config = dict(
    n_experts=32,
    experts_per_token=2,
    d_shared_expert=0,
    normalize_top_k=True,
    tie_embeddings=True,
)
Below are experts of layer 4 (counted from 0) of a mixture-of-experts language model. Rows are named router (the router's row for the expert), gate (a neuron's input weights, with its number), up (a neuron's input weights, with its number), down (a neuron's output weights, with its number) and show model dimensions 0-63. Each number is 500 + 40 x the weight over its row's rms, rounded and kept within 0 to 999. Numbers have three digits each.
After each expert's rows: a language model's description of what the expert responds to. This comes from a sample of Wikipedia text that the model never trained on.

# expert 13
router:537499525550521473484515566549434540486595519595481453521474507512514492550498514472491503562584479494479524453506558446635492509437497468509440495495494498435462514513560469507446490467547511
gate0:572474514471547489514503542498508506544492497502442493482536473454588513470509479526515485500569533449554424434544540481484465474522496493437497510453529490495494527475485482489504446487493541
up0:457571453460519468503500514477470493534434546493509452441452520517493461505442586508499510531501497462489544567473516455467505481477438501438498497395541558499509466497505557512507508416601472
down0:495477569454544481478432498591579518490534557542472413471506472480539456604551524472499551487501492510442410458522551481408466498541441527520490513487465452532489535569497516493445490444515474
What it handles: Full stops, line breaks and paragraph breaks ending sentences, list items and table rows, plus dots inside abbreviations and decimals.

# expert 8
router:512444596523471525530480471484449501534486562533468451537475564521570508531495569534513520471465481449434506441555381522504467474533521477516495464481444546604498548485507481562494480476518542
gate0:500523511537408567505574547470513462479564521461481482478557399435418505445415529502496544452535497517517501450441463417485532454520491486548450484581441438540522537448525475572448493493504541
up0:448506525466592471454461480480486502489528524502484484526534562465430527532447540522510481582524520490450514462456532494470513459483395474500528531532538502564493521464559458495494451481580455
down0:511497495550434501561464544557512482509490515544476471473576493473491482518484553499493524529443505515481474541522595528585532557526490572504556415540511476433484482530485563433584566477463445
What it handles: Pipes opening or splitting table rows, blank lines, heading equals signs, quote marks and semicolons in lists and tables.

# expert 3
router:540511481569474478492507439526455457455519535509562497473484508529481479434459556499476469471520502462511482507496553488495562461534527562523576443544502523560474477422506532417475545499458485
gate0:496494479454380545515481497445430464493503488476636479508485519508560525481428460521495456494538516428498488571430536594534541500541457497516506563538490479551529571443484534437458465522472545
up0:482560491472558444413471489542490552422521587500463506461513448501465481582550487525488538506512521610518497520473528540475507483523513538458513444460515473469557401500450451547513410510476454
down0:499493524498424527536557508451531487545482460513605567460541488461451492466433504438512468447439438442517442470435511559464449522466455490559482543427478500520473523470601551473549514507571492
What it handles: Month names starting dates, typically after on or a line break, plus dashes and hyphens in lists and ranges: July 26, November, –.

# expert 14
router:433464468473478404489543593456534503477532498539511466476563501494520511519526523422441509577563497501530469472588446469465450457468507481436465472472513545472490518482440521553490551469491430
gate0:473451537475559450491509560496516526493495511565436489422525464455558464440523443562504546516482444501517481439510487473417513504438511480500550495491503410529552487481468576513417549530486451
up0:596450497444499443463503492488530482472521532454519500496492527589482553516546460468523472471478506472476443507500540527549586482592534477565449537443482500566481499479498536511498548547452429
down0:475543497539496438529502547505502535467521550466536547474474484508572582506505546533489496506539567561521423506502490426413471460426514474512552428523510428549491458517461508502494528544491470
What it handles: Digits after decimal points or within table numbers, such as 0.18 or 37.14, plus single-letter endings of names like Ass-am.

# expert 27
router:508516482476531485528510488457530468544507509515584499508464480405492485487491422520517476477491457499513528560531484503506533508527405477481588553526446474537527485491571526463472439565463498
gate0:584528520479476506470533504493543525486462455454590522530497520521601530450435519506572407484462542523472521440500494534446502530442435493488530477535479497513522400465585540461524457502520530
up0:478541501387465562503446538453513453577470537465496516543443464484481487479571496488533504521557487483525517462551500514526412524507500490448478430473536428531443503464489523530513502493522486
down0:482494452508511505530476471521559407431494508522532513499504499480474489470497485519505475498473529476501493510473526526434525513512558529504443520489560579477524451491465494588523511447461438
What it handles: First capitalized piece of foreign or uncommon names, genera and places, such as Sa-squacapnia, Sal-vini, Raj, La-zarim, and the particle de.

# expert 4
router:504474526415487590464513529518478515514513492487459430448500539507431485573533516426453537517563493510503466496508527512559478483513483468467515458462576499440457523511453513478518474472520524
gate0:518494551473471443441492463421541522470441479525578515454527512500554497476556499543515462449513525513493497521490491524497498498498499454523516488405515551494485463490470512522482483507480508
up0:530428490497568545512547516527472470530508464513497464494505480431558547474563528526549473517463502605508490484534515497454492572431513433516502583516516456493472539464454430625479495503533537
down0:492532493454531512512447537525487456489601506443458473489477532512488515458436435458492465477499471529478486524420493544480540449511514598495475482568540469504456543440498534549447471482537514
What it handles: Short closing pieces of foreign names, taxa and abbreviations, such as Wiener, Coleoptera, U.S., usually before a comma, bar or bracket.

# expert 21
router:513563470576505487493481543546525516474508553495488497499503547444457530463505402516473507584420494500467483468482511509499438475506511402503474452553591557474520520516453548447534466512510507
gate0:486560500482513442493448498494539554557525535493509526587490475529491490474467506548511533510471480474456481487513524479490420448523540504573519533485503498525489517514396521564473454535462462
up0:512443521496400495446449510520554517484521474500494474592522505450470546494503498578503520500467494501465477550514584509433511499543481485581455465501491520444483479558422518458496482510531442
down0:474478480488488493527551510491564482523473421505476444492575451515523503542480546464588522492530468523508542484479533504491413440449440478492496492519496493378487500506502478492456429531594512
What it handles: Suffix pieces ending a word, mostly plural s, ers, ions, ments, plus equals signs in headings and endings like Ninten-do.

# expert 31
router:458522466466525487511474520505513514511507479468506484409542480447518454470545536523484499543515490492464444527533561495530494487402546455479542509543575476486511447525499513507483543538467481
gate0:429542544496470500515445553460563503555510470442487490489500510461490441548484502417512515515514467543493521477483491515514507449548485510502505441466505566573548485461517509546536420543394534
up0:573436471542487535483428465530557566437493535431482478556435537413452525527511421513546548598498476566500505461568497511501530570532472509408492529542466445393499509555570424535474524559476535
down0:487485528484511502478477496497512573534466538505543538513505515454559524483560466472442464482465490536551518493511478568463543412466467514445482469475495557539501467491476522570531480561482534
What it handles: Final pieces of personal surnames and place names, such as -ton, -ford, -ski, -berg, -wood, as in Beaumont, Sherwood, McCann.

# expert 10
router:502485464504484520413479474523472507444511521464510496426522464520560563448483566471511525448475487471536538529525601539549506517518518494521469474526554465456468436530463534523433505488482474
gate0:501506475477485518452502513520499456492576543428445476554542581488450555494527527566512561409500473535542484429489477491448536442494454471462503463524521448541498556572499495503467466485521470
up0:577481580469448560566504567493530450454415492519537477524498487505523544478514469507521483492458434493576473438562506449515492488539471527517490522468464511456545444485527457478460480469499532
down0:466496493526510488455460531432488481536516489510596499491477490533516496494495485470555518440522469503536525523548478467472536557479492570557464512540549452469562512523550523432484564551482441
What it handles: Middle and ending pieces of longer common words, such as -ion, -ric, -raph, -ient, as in configuration, psychotropics, pharmacy.

# expert 19
router:517508507402480445500482483466497416574497544448505507589433481516403518539487521513552543513462524544565522569475466535438497516548475522529567572518428434576482535542562523440486418546528543
gate0:561600428506444522511524502449459498462463527458518477492403439459473482555452457549529570470574489495519455564551507478520510476446521400549504521492545594501519516445510515502541531447482595
up0:444533523513565509521519576450503475441506407434460506528483549601503536554505504483422583465492539514511474485566580525393534490455531515452539449532455470420512488482480504515588487575540421
down0:477509502579542541462544510516542501547513491515476438499476455471462496453484553454471476478459430576580488463498494454580486501500449556542560544499499523454504545492516520502527485537487548
What it handles: First pieces of words after a space, often prefixes like co, re, dis, un, pre, as in conjecture, Unseen, cooperation.

# expert 26
router:578543527461498524580520461456543480468553543525434413552482503565435586522506475492498551458467477567514463454514464512437563554546494436514454523467483554488516541456487506473546524540466543
gate0:516499512496521463531534483511501418457521481522465527437421462541517516542478499502475490522474544514528519484544544421432565465559470474522433463532480454577542462520469445439452478523520494
up0:479485618527529526503530539493515476487515558512559488499541442482523517520498446435529509474460491446520503462515506473460618520464478528495436465510436535536544501493478528473487453458465574
down0:532527491442441531563444488512543568563405490506577531501461496541460523497494480534456567548521466434483478568481470520584426439544510450501503521531449572474452544516526521550510505578532521
What it handles: First word or code of a table cell or list entry, such as JPN country codes, Best, Men's, Actress, in sports and award tables.

# expert 30
router:509505492511489550477473429476481491491533470407435568577443515442543580511452477482559496410522529502528532527435534513526472514441410524506498484443557490465486452571466494509493476506456563
gate0:470503491535601446512545499494527539490557379476437477546506508579460453553482558482511508456478552527573558480424479494474453506505457455522498489427457520486506537500450479465560573465445496
up0:479477492490521485474538508458508525466528382488514485548489489550462519538558471488455505483387523480554545454529475502460491478485478547493520471424487456477480534567526493471496526505535462
down0:558539531496489535475454419521450507480442581525471584501466494435493548454447497490438499513489357471488534507546479483560518507418504523446481487580533548507460433486520546506461507570476572
What it handles: Common nouns and noun suffixes in expository prose, such as government, system, research, population, environmental, infrastructure, -ation, -ment.

# expert 18
router:470533517395509474492474475477552567484514419503497550501471527469461435541463531533539541536462514544465488490556532442498558542437398526422536514528452443518506507523490502467534514572412491
gate0:473501478460465419506561478496553545517508537491469524485426537451553477443449527479463601559500491473504522462483515388458519471470510494566517493499536489458488534614583523488477496527518475
up0:493554503515484447495496529497435495452501478489491411512475531474524523459513482518607579440569577503534526451489489529516481508546506475452414495479437416498541474467493574488512498477500437
down0:535457495564482541476527494457500419477501449493451536540505546455491607437514559474493437553499479567474501512528516469450476499554496471516526502545510585464517497540497468475474484468522492
What it handles: Given names and name-like words inside person or place names, such as John, George, David, Park, River, often before a surname.

# expert 25
router:489467473424530416495618502477442515491530493538498542506514472541467577469526509501454498495429580497472526465556456488527455419517498454461511410490514497509539482439487483494523485510534529
gate0:502488463475489497520465464489470459485458494506548496527545510512505545483481391509507493484524509521533541546516445514575500444479522540492518525515514569496437403583458514506532354474581490
up0:467519472533474498505486451549421575509547443501492537545512462488496487489506506475486504511519503535544451522530525497454493490539559472421520504496496444509524513396513492454444514502492523
down0:520569546532478541530459552498506530549528542456467490438457554477418423573521519494454473447490505555477504450554442484487543517474492539484515479486449537488536491488575541457509510503471532
What it handles: Hyphens opening list items in infoboxes and small numbers in score tables and statistics, such as 2:28.38, 21–3, lineup numbers.

# expert 16
router:508510479590556463428527460520550428490501515522526540431500454519505549510544459441446462537568540455517487516457577483522546487504553527552535480551550500526547490576487487506481536489597470
gate0:477431486484577510541519484471567483554507450518526438503448432523504480458520514462529484452508494473600493553521504471457497499552563440473520487470499521456481497541479480576490554510483432
up0:551516424498541491534485480576482446581431553546481440482494484449546502445571503472504543512512517520536466490519466491517563473459490441535388467520484495388509524473589510532508554449489518
down0:501552450530505399441514505509464484486593558483497503482532411497490566429519497531506538418454488441500500481478459475454534520468483476549544569499471536514476494508464461530471463528501481
What it handles: Modal and action verbs such as could, did, get, gave, him, and opening pieces of split verbs like negotiated, investigate, imagine.

# expert 28
router:477480540549470561525536507533479498498496533543482522462566559520476516473488505493449489575446524499567474420499492494561535529503534475570525466535467415508524527459547504548464498504507482
gate0:489433480402565517538506477526513490554507494459446491578566530528474523528520505459578508512492551504552523484529550487509450537477505465465564482509548547545464539533557562415482497477528505
up0:551538537486467511493532493524524482517502443481494402579544439499435547575474508479510536523549550473496487508453560404548483532504472452535519461505530511523496532516551500430481446428500464
down0:582567510442518457462474527452488544493471516529521507536480498518438477401557500510463474505474554501520525489483476503526474472446425455512472486514507559482546512450560551447503540498506480
What it handles: Common function words inside running prose: the, of, in, to, a, his, from, during, usually before a noun phrase.

# expert 0
router:557517484522521491593457504572490460599485568509428525528480540476495529482481449516523488435466588523528459413454447544478468540450549528422445509465501537496447497448493495523471541459580481
gate0:504513494540495456491522516520468467512486529512471531505411539478476465480478537533571516498499490447515515472441527516487482552482534507515503477458543458490485491485435493531454452443550550
up0:496536471550500438499484501543540504499518469463502504509478485549494466502469557468545496457558482465452488478553553443479449463496495492465517486471497436529537518460503490470513487401469555
down0:467471499482456514517463590433475507519490507518486498506502498438454508485493530469462547482501546590505424522585527501550486484509465508509500474525501508480418502528547609507480533520493538
What it handles: Number words and nouns for people, kin or quantities, often after a numeral or in tables: two sons, three, people, percent signs.

# expert 23
router:508441454484549457506471501438477492458477464530548501487551427456521452484487490465469497566512490530521451572516510490471564506519550446504492505579534558490561514572509566483544488494508504
gate0:483546551469425593461560442468494497494459466525420452458452474544484448530447490536495535497476523541552495530539489528532505525528468524558481436488459450574430506501475581467466487483475501
up0:492418498490502452428515480470521572399494494485513546509509518385461516473563469464488535504491487452491511491499495483536545484451436518466526500479518501505564392481420458543553469432496462
down0:485511512548520567521553477480491531554407584475447489523475524500540518510524516528552486439533582467503476476473530510511437470616511483482462495469477468593441566537552502454460549481437494
What it handles: Middle syllables and accented letters in transliterated or foreign names and words, such as Yıldırım, Yojana, Yōji, Bhagha.

# expert 17
router:506569490465450502504515448493429520572521450495496498547510481476584530465436463579453594479518490532483535461527493506503481554497491552467537528433465529463477466497517504480500521500488485
gate0:552459471510475403455516512467558539474531447444526467463580485526438459492467516497507576524444440514540454498547507496448556445435487514445579563517489503546514460530519542460511514484509502
up0:501491457566550477551532500532515431496452466542482517520520520547497546487541453523525502525424460437473510543442428528489463513525511507479487460467496530495463509543490449514496422496480534
down0:448479533537472521490530452504412537511484500556412519501516434553515495512516547483489500433588488515492487487464558405468521473500509468518485510495533473465617580412451484490410538495503528
What it handles: Nouns and proper-name parts after the or The, such as World War, United States, period, and en dashes in year ranges.

# expert 2
router:477567544489504590544564466497529487479549550561453431498460490547456465535512487526492547490504495496505480437508481496481506465569423525562473471409477503385516480551520541498579494527492562
gate0:418468502499491461534515491527493499516484456514557553524558477454428471503454471523503485525470530571515524436564491470469514523567525488520527495514509503502499496503542560478481486447509544
up0:532483419556505529445546531489609442543497543533499438501527513497497440523491424461499512522552433447520556486543512497497550530492464515526479551549474500519501481462530468466502524486504498
down0:463540531541526397496498531514507529553517415538490589469555470465552496440469473460459485548521495501566489521450509442501489536527619462558509439419468507537501510483525498527485537515541518
What it handles: Single capital letters or letter pieces opening abbreviations, units and names, often after pipes or in citations, such as GB, K, S.

# expert 9
router:534530566539480546483588557513556515496488465502554371477506506533516517512502469503469470539567466510493480570512459512470494489549507497429443519474470545544514500482521494461606476457560607
gate0:526504537496465489456527495521527512515494531492466541515515488430501457516547538599553468532565463543557524514481484539434473532523537509467457449535473468467521501468503536518540550462438532
up0:486497476503524502542486520519537554522417510437488504520491516495534478478577476548516522550519505504548454510483466496495476586513467602529491463461503446453531496498545557458473527477467537
down0:525485412489510504514489485469538457499476471502553500483482468461480557492473495592513481531515468532449488543555543508508532457533496533529438520438440468531497518430459522515510469525510487
What it handles: Opening parentheses and colons after a label or value, such as km² (16.1 sq mi) and Kingdom:, plus bytes of non-Latin script characters.